From a checkpoint of a small mixture-of-experts model trained on Wikipedia: 9 layers.
Below are experts of layer 4 (counted from 0) of a mixture-of-experts language model. Rows are named down (a neuron's output weights, with its number) and show model dimensions 0-47. Each number is 500 + 25 x the weight over its row's rms, rounded and kept within 0 to 999. Numbers have three digits each.
Before each expert's rows: a language model's description of what the expert responds to. This comes from a sample of Wikipedia text that the model never trained on.

# expert 17
It responds to: Opening pieces of capitalized names after the, a or of, such as team, place, person or constellation names: Europ(a), Hus(kies), Kon(stantin).
down0:562468477541534505543534524478517498472486482497513477484521485478500495505479471467542454500484510507501496506500488497498494519486481525489553
down1:520496438513510465525529542522438489497476506512548512478493514489472502505504545493452560521451521501463496489533489532534467502508503496489484
down2:500505523504513539490476516520512458505475541500496522495506477461523439541482498514427521499525491524522528472502507493447521451528502482487521
down3:518469490552526508464478478510477501495488505469505520535457486486483501501472536527537536497467482478493510520518481459499508492556492490491515
down4:467511512498526516508516525493523487466496485515470493512507486525468500507499506487500454542507470482470470491458521557506501472515520503500537
down5:489471499517480486528489481479470490476488508502488497454469483495509505501459491503514466466503543487520547504502466518519503503541499502485527
down6:482498490493491515493532498501508489478463520496493525527491497511438465515520485518503473487483476505479514450517504464496530471463508528525475
down7:468569499518503480475484494531519551487483503525516503459508536479509495478505456534542525484454513490489489513487442528496521517502497520509503
down8:506565489508496497529516511488482503497509478489482439460472553507516519485530508517498449521480481498458499477538522544506495524564497507506489
down9:510498485484525492499517534488518469527533447503485494503510511514498568516478496461473516520529463489448487511505476472470474493521510492537523
down10:513481495470491489507469499499539504508514484553495504542495509496497462515535537484492503528533533500487557474535528488542459524493475492496502
down11:527474483471500536443510497520516475487496516495529507519511519489486522485549451457547461529479499491477521483508497503482465527499520518521474
down12:508467504496456481525501553455495467485502504525485465534506511478538473512528513462501555482493514492452500528481527526507446500504533502470498
down13:444502482535516491536533500509466456535503543515505539501505491472488511569479508475484489514513507537511491512498523512448440535504476487504483

# expert 34
It responds to: Commas, closing parentheses and pipe separators after years, names or numbers in bios, tables and lists, such as "(1931–2024), actor".
down0:530513502557488552548524497513504461545500488501519491527487487519485495499503503532517540502522511481527515518542539510548518468514496512462469
down1:510443491446491489498521507472492524478469498498445516545516503520515440470503471492526547538467492495514457495496505505453547511509515499464490
down2:506495467454515467480507512435483510541496523536468510459496511457492532485517490531463476516515528482504488515495541548566522525498497496470523
down3:484471460485535516481554484482502504490483495468472509468501474514475502457489535495511469526501489526472499513511530477494520489468487478520486
down4:493480500508479477507501549465496496524520537516498525547497501502476478464514519521524544523491520489491497493466484514501458525535520497473499
down5:510487482577506530521521488488470521485435505493509487468528518546422502535481497530469491546497512502501517454488476477480468487467542479501501
down6:479532484489519482504520488520509513450495521490515465520517517513529516503494493514471483550514496488454501534531534482477445454493526489479506
down7:527503471473484539508475470457442488468536482540495506539517530453496511501462488522454505490495524498485495539509494483474504511501563453537538
down8:501516481547503507523510484529525494530482515465528508506487491492536513517496517481458490532466484514501463490552520452505531529517517505456493
down9:522493497506486482452520491475446488508484503511524481535532520497509544536492482573498505503502464492484533490520443536497516524501492469471498
down10:473528505479505492518482520512529503470528494499500470467505442481526515529517477468517525496530461447493514523509510500495454489532511509488528
down11:431524530486526465507519453518524535508510520501505490515488495514514508530506464480506478519524509484504490471489444508507459457457519503511522
down12:495497484504510488506531530490507450506481483510510488468498468482494501474495483481511488544502495506556535473481447483484482453468549530457529
down13:530493508492522545470504506466525484516524526469528523465484526508516486487471537470482482493513475500504527520474505474498544532482473484510483

# expert 43
It responds to: First pieces of given names and proper nouns at the start of a list entry or table cell, such as As, Car, Jos, Kar.
down0:512498536467469441436527514485469514504480503501490467526450511526516527489509494496502512508500499487471555493499535511482518427569497524538463
down1:535484542460478545474496503484528525516502505523482513511522519524532492540507500490534506550506504478525457492479527488517513474491481498540511
down2:468499495518490532550507509501514485504496518509490502497499486505535423472500490498580467530514494506496504465503477487479510497553433478473510
down3:507474498516507488480484488480462471525498494498512537539559501557549475509542512468500478489505479491464556529483505497492501569489509466486515
down4:507539494521471507481519490520502530493502495492488500544453505514517569507486520499527455545528531498505484496481548469496537467485543477475515
down5:519551474494449488501480503536449494542464515455498487478524451485517531480517496508530489513508531522477490556513470526481517474502520484493473
down6:442484482482476493477481495483541523540544532486517525479487472492510488518540474475484508495536513423545473549502486488484453458483534499469502
down7:526495465544488502520549470519538502485498509531493490515485486533473523467496513487453517515477495536468500505490483485506495510519497503471514
down8:503493484470545478540478512475488479529504502502498496500545493467556506536495534491503559517480534463486503441492519478486489530500491473508512
down9:477536464499525515507532530503439459526497483426465500485502490488524496531483504472455489504442522527513506493515539482508540498490494465541483
down10:513520493474479529489512493494507487515486488524532510440502487477496483509463494487534506479513484513488519443508525505476472479437495519512551
down11:549484448519473492532484527489449492526526469508503511537443458495507461496524533484471535529499497508515508541507488541522492496517484512508531
down12:462478512507520444516475479489485473500490506473465521509488510495480515477459513510497453477498518490485518509487512486473457510536485534508521
down13:503529482541522537486526504487502399541489519516518491484490499539513501496497523510518497500517502471502510473491525519492469512487506460521517

# expert 46
It responds to: Inner pieces of proper names and acronyms after a capital letter, such as S-oph-ie, T-oph-it, IT-D-P, and "Order of".
down0:505468511518522493524494516492472483480520512460538513482434480512487539478506462474488529485530526477448516508509551510480469487549540508495510
down1:519514460511522501494526472510482522555476489459520482495527528491484557493485470507500459478500486490488516447475466490478518549480474477469449
down2:459460490472505499523522505461540474464508442481451530480484508499493460502533516472524486498502503506507481491511495508475536482536481507509494
down3:563505532490471483512486457518524495492488503502445514523505520482437517493472481495510516473509442473486506588472478511499527469495499501532498
down4:504508556483451459497578499497521512494534450505494492461497472487486468477477516508533469498504498477483502478530485476488461494464538479531496
down5:516486518517494530480509502497505441484487513517492541524523539500531500511486483473463524530519486478505493494513509488498472480497505562533536
down6:558469470507528498487486511523556505450505496533533485495457474493516537503494509507494549487536484556507480532485473568464491517526471506472485
down7:502527477476506562434481479481496477528472498539481541498512486539490502485534503468471497505471564539458464506523517506485482467508491475489472
down8:479484508512527491510489504501474469514469526491507493499492504496519563502541476519489512489532449490532524528494503482503521496519521517551546
down9:479517475542517513479413508492523498490500526503460493496557494487483483505506504439487508486481491498469496539480521503529486499507488519511479
down10:524577538492515488506469519479461504476457482495484485533510501529509523524457528546520480507518495501482530471516514502479466502511497532466508
down11:548516484553474485480529489534502477477484559474511504490468544496540462485539480459485478523510467515465511470508507529506476509510513521543510
down12:465500473486531483524506490483514519513568501489477514513485464486499457522585494504548540537499511516482492533516461493474490509487492519520486
down13:501521458506480507506516511501481502508453504518511487494521478487481529507548511482491466509499483452524444471525464489493513473541514493508514

# expert 18
It responds to: Short final pieces completing a word, mostly names split after an initial piece, such as T-ong, Hem-ant, E-very, autum-n.
down0:540502429524457489500535512470541489483500473511500479533517493488520509517556527495449563502515500471491538527524477509530469518517503499520514
down1:528515496449518492525505504516453516478520512510523519508490454526551538495458487479502515489506496484514501531497529497474487496488481496508482
down2:507483426466474502495504482493513520443501487471507494460525467461522558480510467499453501540475517483549497463470463528514510466516472459475507
down3:503524536529493526509493492524493526462504464533484498456516508497552517509487505545498479494488473522492499498460528484493479479470540505452505
down4:506502480521456524516488495491514480494501512515504506482538485527484498541551506558519483502510507475505490497510512504502532471537462460487533
down5:499488514499528543505490528479505500507491496514506548491505523472496496535472543509520495502494511543481488523503475451475530477456508487482486
down6:507486434481516554534464524498509466558499511524497464470488469472501458499488550486484518489471482546478528510519474506472461537535452493519483
down7:537504439526485494497484501483530509549480452495473468490504518466503464549499473495471476490508520485487526513471488491456519479491550503487515
down8:484525502468525526494525474496499484526472507476490510493522530518466488508490501530489466477504494529465508521451521491523494524503518515525481
down9:497499546496495490495454511501484496523506493487490500531466513508497544476550487502516511442506495508486493424530504487507508517486484522483486
down10:509487479507487511527527495533480523530479499484467473509489500450470499509478518510478557467484475514509498511511512461514472481486549495536519
down11:561516491479499494539488503505544521490518504492459490505498511508541517502534423490528482508516523547507517493533482523505498481503534456532496
down12:507462463498468502507516504497496503524513518518484493447482475513501518558487515495489472512463508517564500498456535486477496497531489462514473
down13:524512513529479496463515478530552521502515513483472537494529501536528509511466489473534495481474545474496497515470530510518507450519494493483501

# expert 9
It responds to: Tokens in dates and places of biography infoboxes: month names, year endings, the closing bracket after age, commas, until, from.
down0:463490525522517505474555509491528499502505466484548498507542460543485525538572464506513456529498473531508510455529503475503485472486450493460517
down1:503512500507489461478521476506510504556481496495536490506521502487535529492510480506515499464572523495499524526554506500481475530503466491501484
down2:488539503450537502514474500548507517471496518473468481499495498511538469496483497436524525460499479500496483496499530529453526531453496526519470
down3:483496500471471533476498527502514499485517493484475513513469473514486515502498494515491536483458489543461481482535512493440485455544518539538494
down4:504518476483462493515517517526523496509488530498483520475526466529539517506549511486520484456512494523459490540500506530479478506515501499524480
down5:474477461521485546519514445479508475503463529526498532476482512515466501501485521488540482502500479531483443509480491468496506478494485506478494
down6:518461485501464466519528522470438485504476498535514490524482528488462463515524509473486507484518527482472479541503484473461465511555535531512494
down7:523501499464501477520519481496534473468526424486520470450551556470482462495488501491516506492517477544505492499512517540524489517546505492499471
down8:493500525477528520484488479485530527498558539439545538491485513512489501505562489518461536512487501507514462460485479505506496506446497508491531
down9:506493536486484506473487497498526514452489519473500512503486544546479502489524533512491554509456494508510537509504484455527504431510529508526499
down10:536546509529512445504475474496485514542491486521480470528525503516502469522475554520492554474510507500487505558500517527511480523476508500495532
down11:476470482512457472520453516529573491509522491501492500489461488534505491482526539468521493497478496468483487480514521504530500531446513478479533
down12:537506490514546535493481493476495470462487504499524475495503496498497526468465536494514545524535466520501473525486460514548529584490533475490455
down13:512525517544447484505503512476492451531489512500514434497541513513489490484506502477497514483522509456513537566482504487497494530502497467525515

# expert 22
It responds to: Opening pieces of technical or descriptive words, often in biology or science prose, such as ob(ovate), ab(domen), im(itation), neur, func.
down0:489505535479489490509507484491495502464532508485524504486472543530435527490471508552505509510505477498527521494533492509513475487520484514475484
down1:441495502503489500516476484532470513483509488498497508522500479466508500464521499518517511476473443505480519465518527474469470488471515525516491
down2:493484479492531508528505513481502537528474501483530532489487521473509498454510464496501497467476499484475551507512476467521494460556501548511479
down3:530489480499476535538457501520497535542483489478521476541522519471525533449503507482507522508502522495500500501512501495496542488469506480492530
down4:527456522526444536484557537492489519473535479503487480525501498502498500493503509508512501496541500502493495491500510491447473494488501518449482
down5:510517503499499515536468535492512465475456451493505490514495509531493508511530545485506498528480533474504523450503455490517472473487501472502505
down6:516495455543482552504472466493526469506444463504524487519497478509459497508522573483496510480495543464504506494507515516486496448486505520533464
down7:479476510450491483530515463517506504518518467531511497487490467528569456508500479488498461482539509457464485515504477541506474548522492506470495
down8:486508509500456514519457493504481500458510511507492510493459526474487532520494454498509506497534520506519511478524500514517504469527520548510548
down9:482481488552489495475568487474526486503490452518576496496483544454511483452529468520492457505460511511449482486517475512542513481479515454463484
down10:527479474524547497497525511509485502498540481452512508523491486455473485510541451503535527478524495488487480487521504494521485495497481494501476
down11:507525541485529475502458477476484506483492518466499522515491484485524543571527496504470503510502511484505508514516525481478537480484484499477498
down12:498503463539496495480522494491478504509432505459501482461464492492534486499534491491494486490521509508516506516470487507490483508455511484479528
down13:516561459471560501462528479546540527491560462500522496472445490510497522510533489449507501510474527513517477475517503497520513453510511501500461

# expert 5
It responds to: Whole-word function words and adverbs continuing a clause after was, is or a comma, such as also, which, to, not, such, released.
down8:542531483516495462529464494473529478511532426537479499471445505479494508527498514514517522528552519515536488489510502499475483528518476494449514
down9:524500513511505514475509469478468485560501532484524511487510454485492462465526529504517468476531527457514513516490512539499473537492509479515497
down10:455459523499463492510522477474490558502516531499505503491512496511535497504526539524481467521540506450512475553510513515506505501535505511486506
down11:492508455520534533514475529511508516481469475487489458537476489495524544522500433505483515505480502455469514525472491496514492490495521510480483
down12:520475448475498449511513530526484473540501511495488479469479489492497509536461484487485498548516492517491467513514500485503474495530575458500509
down13:502526503539518503523542477518554536468505500490502525527475458498534521457529521537536523537483488569493508480510501486495505462559504501476493
down14:496514499475489509536458468486524480542476479492513492488488505484541528475513458485496506462442485532413503485531522461497470564492507515511500
down15:522529514548483538482514505477485500459508504497459489485510474457508473538464430470490485524483516511490440476490458444529500505511491542498478
down16:496491492565529536516504465501496534530488525527523487496503499509506474472491519503505499475525490494429490470517479541510470487477481531536469
down17:442518489524490517555507501484462498488547495579451488479532465523481483491483538518509482531534543491509495476501487479476481486469481449447497
down18:502490455511542561479511483512457549507509505488518496503499493506518497492518471447500498507506520494516491512490516520509487556536519489497476
down19:511511489476511531481501494472519513519551525498535501495481486500492466514474570459525506545471491504439495494500503497526512530524561478500525
down20:543492480527494474525467509521516542464511473487491484514512499506486447507482496479491462527493535509525526499458513559480511448462548541512535
down21:463515518514497508509509530474459513460517480498539539482496503531483482487509475514528483503503507497474521482493546516482518496460525459476512

# expert 30
It responds to: Table pipes, semicolons, dashes, closing brackets and prepositions like during, in, on inside tables, lists and statistics rows.
down0:471505490478487520472535496490521522508507504474484509521501491513503551457487493483481530533527479557490446511456544464461462477540486538531503
down1:520530471534488494557469483528519517492509474529480473552530495487472496512497482509502516508462517512482480516513556472478457496515480508500517
down2:528532511537495514519512497535510515497516546476559528492506548527464466419467521500477483514482498523513505534502538474508486517538503492508494
down3:521540484461546513470493508469504508527512537477495506511522538473502479496514497508472484486491535516518539518497492510500507508505502462479507
down4:517485501457502475486505470471482506551514501487449499457504515534478506514530470554532511487492504490526518472503503480466547472485462505511493
down5:516535512494520499563490456531500489491506483496535459543507456479538501502504529486509457545516489506502511543556505498519524520506522497509467
down6:449530493496486523528488575527445472475520474508512503495535504475524511516518514470512510507545485459536555543507487516507463532493521481516495
down7:497490518449508553485533481504526462510454492564484485460506507464484538501525531502469459514513507475505538480520485518460521488492505516505467
down8:473513531471544496482537490488471512489465517491486500514537465526533473516483506512528513513519530480497472553465488521456488482525521504496505
down9:514542478459488494483477483483501474503511498494500493485535506457479490475544517502542522518493497484485549541450538502494492515532494490526464
down10:488509460476496515463572509486507569549484499491492496460532503476487470522501499508494445507499491491484487499506484496495494479516469498510471
down11:496494472505468500474496477515513507551479495496508484495541479545521524542519467476473476476470503490521490465500541529525525462486507469460514
down12:493518516519534528493510474490526576525470497512512487516483484458466498497491480545474526460519541455483539495455474503590552490485524515474487
down13:503507470508452517499479517488519509512505475523499527512522524487543459496531497497548520520522533449501470542490539522462512520511526519499478

# expert 58
It responds to: Past participles and -ing forms, often after was/were/be, such as used, known, released, inter-ested, evapor-ated, building.
down8:520524510481501509528502488442447536513508522549492466459520460473520472511477481521485491511499538501440571542517511524495422552522495457494481
down9:513480516488556465508506488504517507499529473509500514449495488474487482497515549497487497481501513472481516474490483500503491508511486540508546
down10:537472493487531495515493499520508518537462522509518486530466469504479509523480427515476530517465528473475506525500500492507484468505549504521482
down11:495508490524526540540485552508511525496487492519525508530487516484499505533477500524507502488506467497478490536509460490480484476537513566537530
down12:469493489523509515467505502485490538501491466436495532518529490527498481521468449491512469441463476515513538403544518524502479486521503520473538
down13:474488465442488489508500537508503526481477488506505511487483477431468551473499476522476472524476522531479498509481494462504528490510520508469505
down14:476496511472503523478498530473537498472523482493494485503508524521491472519515516533515527492497519552460484501540489493533475523534540499525484
down15:511509510463529479498494474514538496490520504484497506524519491527504478498457528488480482517528527475516499499578489520514456515539507556544501
down16:505519491466515464567471470513523475483459466491486528525528499512524528491519500504489474524469509454504549540484514519514535477480518473463518
down17:527465473492487450476526492502516507479497499534518490489486494454557525483494513488533434494582505463485479541503471528505500462504526498516525
down18:511496472533512504462524474471501495516523494483483474529503519513535544475533516452454511501465528486517506475502497525518476514510477466483490
down19:496537497482515480507512503489453564497521488447484473505513503509516511498518546501500489544464518494466482524473555506496519503455471485469452
down20:533496474530473491522484491497533519487499536489486485488462466537498468456486566486519485537490523487491491471486467466536525461515485541515484
down21:445456500490513495492511532533535522491517490528497482500503534519509562520495494481463441509501515470513524489489524488519523507514496499466514

# expert 2
It responds to: Word-final pieces and first names in person references, such as Colonel, Admiral, participant, John, William, and adverb endings like -ally, -ly.
down0:512516514497524505521492520507494447503486489495491490465469527530497528562540486542481529506515478505515492494429504514491479533510500482462487
down1:509457467484471450486493497527528495464481498507494474477526464540521469507488512496461502468515513468499465468474559478513538514507527532486497
down2:502468482546475539471475479502575480542496525551481492453523541477494461493524519520497502513509506522499482481471506503480487491522496522509470
down3:511540492535505520513523527528520494509512542488545478539479485470549472471496521468496466486485473534548448500508538519488491500515502500513493
down4:503566486532521439505473501489555506479508530464501484532517474515497533494503479538476485472506458453481507508534481502527517470507504475519520
down5:482501478504514517434458511500545526486449466500505532488506489505515505493535467501510461517470470547487489564482513475541492485525505530496496
down6:489524503479522498492531454544478517543539519549534509480532498509496517485474522501546492490514506500506476507506476492515467537548458530473495
down7:494499502500478522495476490496500476538539517509535477463494488495487509499507525479489518456454460546482466508461486519484534501492504507507514
down8:516499468520471525509507497523515452516524505535528494490498539520460474495484540492545519501497488531515510539518479474490532514531484502511490
down9:475558470463484536485506492502500468492536525443509500458485483520512475504517510531486519489552527498517508567524484516474493480540487486507524
down10:503500500482505513429560495466473541458530520448467484562514503488511508533542492510521523500486518504467484455521485502490478532501519514516470
down11:476500552534514488522508524495477515461528478538518522472524489506514535515472522521540512483514492491450493493498530491446489526500534477469482
down12:460486530512512498500505534473488481460494511535492546457502512497506523520504451494503482518448482536513440508478483505457488460514512475514483
down13:484503513515510504492427488493538520541509517478504495492460486503458487527506499534506514492456545533505543507479543510424501551531542488498484

# expert 21
It responds to: Middle pieces of proper names and place names after a capital first letter, often in tables, such as H-augh-ey, Rat-aj-ski, B-omb-ay.
down0:460441513479546531494476493473528504531460503494498500508499517570505460509510509494523475451511478463489530495488528497497498509487467510501508
down1:497476526496517506487492466488518505476502501460542553496497503490515530481531519495476533471479496488525490522478478479551516469490513412533530
down2:473528498518504494510485459500495487530486512481532505481540479494475489529469502495489508523515501499442519508507496511526494504504483465512496
down3:508523484496485479512525508453460494519458498541496502492534508497430504503498503582496480462452510504488523497479512500492525476510523476484510
down4:508533482544475486459550507576473500471467476551480522492485506515481477491534473503498499497487498514487522509476523514537503500493483510494482
down5:482508484505431486537505485490505487518493516500523495487530471494540529473481503469494479524497501459532513533461543465497476471498535486485492
down6:479523506504525512509483491444517510459581470514480513512496507485495518513505500509517505551513438492551472497509500479554506452540496474517510
down7:508465503523515499508470509471496483524456543479534511529476522496517517512512477500511505533450486474478493472570519492517459482484546487526467
down8:511535524500494454506520466465509490496525459538463492462534534456487461496516506484490485514476520507492479469459496494488506531517492510468502
down9:478508551503475494519489510560521544474530461525493522500511547508482524441504458523484512490489498495469530476509464464512545475509477514492482
down10:534471491473502465475482517517485521465505508481502438529514504500508527514547470486478487510478480497542478504512494519447506522482504507518499
down11:515498531531518445509497479517494471500530484505502515541485481511542511477484536499514477499465510496504496501474499470529487453507528466523465
down12:513534491507527517495506472496487544541468486497492504501523453482537517494515476525468487494507503493503476478491541464476515484498499515541509
down13:522517485493463533564492521498457456512503536474494513489488480467474477508500538499498520483512507497531529488500476480506459544537507511516510

# expert 24
It responds to: Capitalized first pieces of proper names, surnames and places split into pieces, such as Sh, Mc, Bar, Rob(inson), Bon(n).
down0:504502511527528514459538485459490492504497528492542528482476480528541487514517484537468515475541485494521542517486537543524489481523490500510466
down1:500513451541491497524478475523478514486546493529515498506477505458478525514498488477507459515538515537519504509463480474476494517496482515498500
down2:507490488540480462472492514479475499467476526525496508503518506505522489486525485498486529480514441514508478495498526457502518475437540450539520
down3:534488495503470525547506485561475476525488491494505504466531543524492469519521499521476514478478543542484555513489488502462536561497520474488527
down4:481467501490499427504492516516486531463498515482476488497526515529528455485500469493535472443531473459514530537507538555507498486483504475477532
down5:513530534524525498562493521532501483513532530526523525525492525515457549484505492520505510480472484496505489504525494504518469484521479493478498
down6:500495503503495483459524540433488488536492487477526509514461523511525534466499490540528524485475530499510520486516516500513505481530495515479436
down7:482578487479499492467492524498511522506501534546529514529476500466509506494530496536470516488483517469478538479495502464475458532540499501515499
down8:524513479480500507497481523511527483429466472493534528536481481535565517499516464489466498488474507524494527507485487469475523461472502494479500
down9:489488550505510510497491478453498520485446463509488514510495577469539521468461482476485507457534517505468481515492489481503457465468474484507511
down10:528520484491517501485482491544515525501506482484520540495490496478502454514539500506478480520451421538478530521508439494520467499503501537513524
down11:476484510489484517493540481494500508486493502475496445516546464527479497494530508517484499487509516497504506499509458488516496513477531469506454
down12:510466454496498519515444522525469494511483478473481522506514491484456489496485533568538517472508477477498526485535517518505477494542486535504464
down13:499498508496512503517458520494484484506542493509459484503505462484519503538490523473499493466488500514483509509505535556509448478520532489508483

# expert 35
It responds to: Word pieces finishing or continuing a word before punctuation or -ing/-ed, like sp-ear-headed, w-ear-y, aw-ards, und-ergone, plus However.
down0:494439484509504503524486502501463472538486475491487493490464506493512491479537524461526464494466514483468509472517506527476472473511511507493549
down1:502500499506497496492501495488507482485518523478499514481475540498491509517500486505527469497536478464459434497482463518486506503503455476505496
down2:454557475511451490547550484519527478494511501483469472530513473491493521540465489496473510523567481528493496486508528476472538462500541501481483
down3:538511474514527529464514524502490497465504534510502526464497511473493478484582496495490463520502540496528492493455508488465509510492481523576485
down4:501465525460497518497481471485533507532478511494542524485540505469473525510501481496483525531513509530512486507503514485527491524481526480479489
down5:536486522533529496541518463481517509509507492486492507467478534486454547497524470506500493493534479494529506502499522517528498481492486473541480
down6:511531458499486479509507481499483517522476539498501523504471491529524496476526507492489550459490471488499513495494489497525541467503513478494539
down7:494441462502496491474503468521477513493527495505516479518514477493513476512452518468488514473483480520493545506494508497542464477488480484535470
down8:497473511480525480542526517498461541469469482559474508511500457488523476504528453529519510468519451483502511495545493555508469481470482513507485
down9:542476479505519476521468495487494465500488490462496553467487528506520551485507517519475468513539497457503502509521480506494447487529469530524523
down10:515536462524485468513510495468476523478465487493470568504502472505516513504477492500482522481482501517461490477486451482495493478506463512491491
down11:476475475513473476519493467495476506510520529486506528511556483505530529543524509543483506473448516512498495544491561482514490493512470501465495
down12:501473530496501537524534492519512517528516447479516522517520490520483460507487482503537486482498484430465505511488494477527492509524500487509510
down13:527522501455462476535478511517508501515534506515476542494502490505477493535466514491490508487502468511504509504478523515539535515502460484477499

# expert 7
It responds to: Single capital letters or byte pieces starting names, codes and initials, often after pipes or brackets, such as H, W, K, ₹.
down0:478503498470530537454466483490482489523487500485517499502497507468492493488519521502544480467479460474488459487485533500493515510521517492486456
down1:487508520513508534519511484496520485480455531495506503507484499493501520435504508476474513467505548521540486522508500468491468502495497491499479
down2:560513492525495465494501525537521489501515548455548468513501446513509486484518556458502543502527465496510495488522508498496485519527454511512522
down3:528522489552519497468541491526481506559497545519484499516545496500498503512526481520477460525516479506476455506456525510484480508484477488473464
down4:486509521502526526508513463471519545536458487479506495486475555495472495496512491575458503481519529522521512507532499461512512526460511546448509
down5:540469491515502496488486512509552472462516474514485548505527458490560502488477523453523498504502427492557484516521499521489443470461520533553504
down6:445507506531536517518498503539519469514517525479495521509493488464507517492498510469539471466519481472515462501500532540512458481485509484488466
down7:472478566482466528487519487478540458465528446520505503487528507480546471502469487502472517443529436483527513509515523536483498511486506519511473
down8:489523502478464472530503515462471490477521527517494456449531467470539504490509494533542516530488522492451442446527479514512479495497540486552493
down9:511476550566529562479500505468434470486501493477475480505516492482536527498492492492501504484492485491495518552466526523452503502521539499506541
down10:471478448456492496494543496499480493506474510501500551486481438489507517479429451472479527487451494518485499528489550527511490520491516518524491
down11:470508470472484506510437509519510486489499460492528538508498523500510440512454495526469483506519504471523491510484513541506460551492531522505520
down12:510531501536484541504492474493487526492476512413468494550535493472447525518499488545458511471471523503482507512496480466501467554490463492494472
down13:499483498470517516495480458503524512509502508499511485495473464488517495481555494491525473501510486528538469462518515520520536485520509561485525

# expert 55
It responds to: Letters and syllables in Slavic, Balkan, Baltic and similar place and personal names, such as aj in Sarajevo, š, č, Zagreb.
down0:527521519501496494490466519455561519508522484526510497459511474512522525522503517531535514499522544482505434492502441505517489500496515479517525
down1:506525479535513464481518490466506466479506511556467500547473498520477522443522528465486514509451525491499515501497533514481533511494483518484466
down2:530482519466470523525491513480496489509481450538515493473497463492492480514535512497493517531528537520490480466478523538493520513532531514497496
down3:492483537573484477512469510496514515485506517526480527503476513541529496520501446515528471498506444467494507523482515498485508517519503503529542
down4:516490477527473471495522518473504495489473516517517511513485477477497538467491482522494510480516509454546520482450491521522534495533521517519498
down5:531510496566500517507504513535533519521444471539493521514529504478480504497517472476490516481438484545528488479497512498549502530483458495496507
down6:547512499441500518505462501515474482494540494505486540524469464511459463498527518461507504506471492505511466541477512494496500506516504480501518
down7:473528471506529518474505516503461489515494476496478501513486505535513504473515553511513464493494489560458491474511483520484531477517500526533502
down8:523514473486524469464543498486495511494471515483526526522502503486495498522509484491488530516497513536487515507520507495474486486490487510542414
down9:485485475451514492550484527484519504477512492511505479487485552492471537465538501519501517465514483408511501499492520492480499483454460525484504
down10:473512464519469446482544551494478508514533486476475501529476527450536500473479504476514514477517534499511466533540486488448508482556455530514451
down11:486555532519533517537508467505520500519495474488521518503540474525507468456498523465514523528513501501501500477464528498484502485486483499497474
down12:484500526532516481523485509458519486478532509470490488536505495464486522471523518485472572506503494517536524484472570525475482499512454508491515
down13:545521482497470484496490534488540513474492516478501540499440511502454478491518502480487486514481452456491520496523471472474482457515466541484555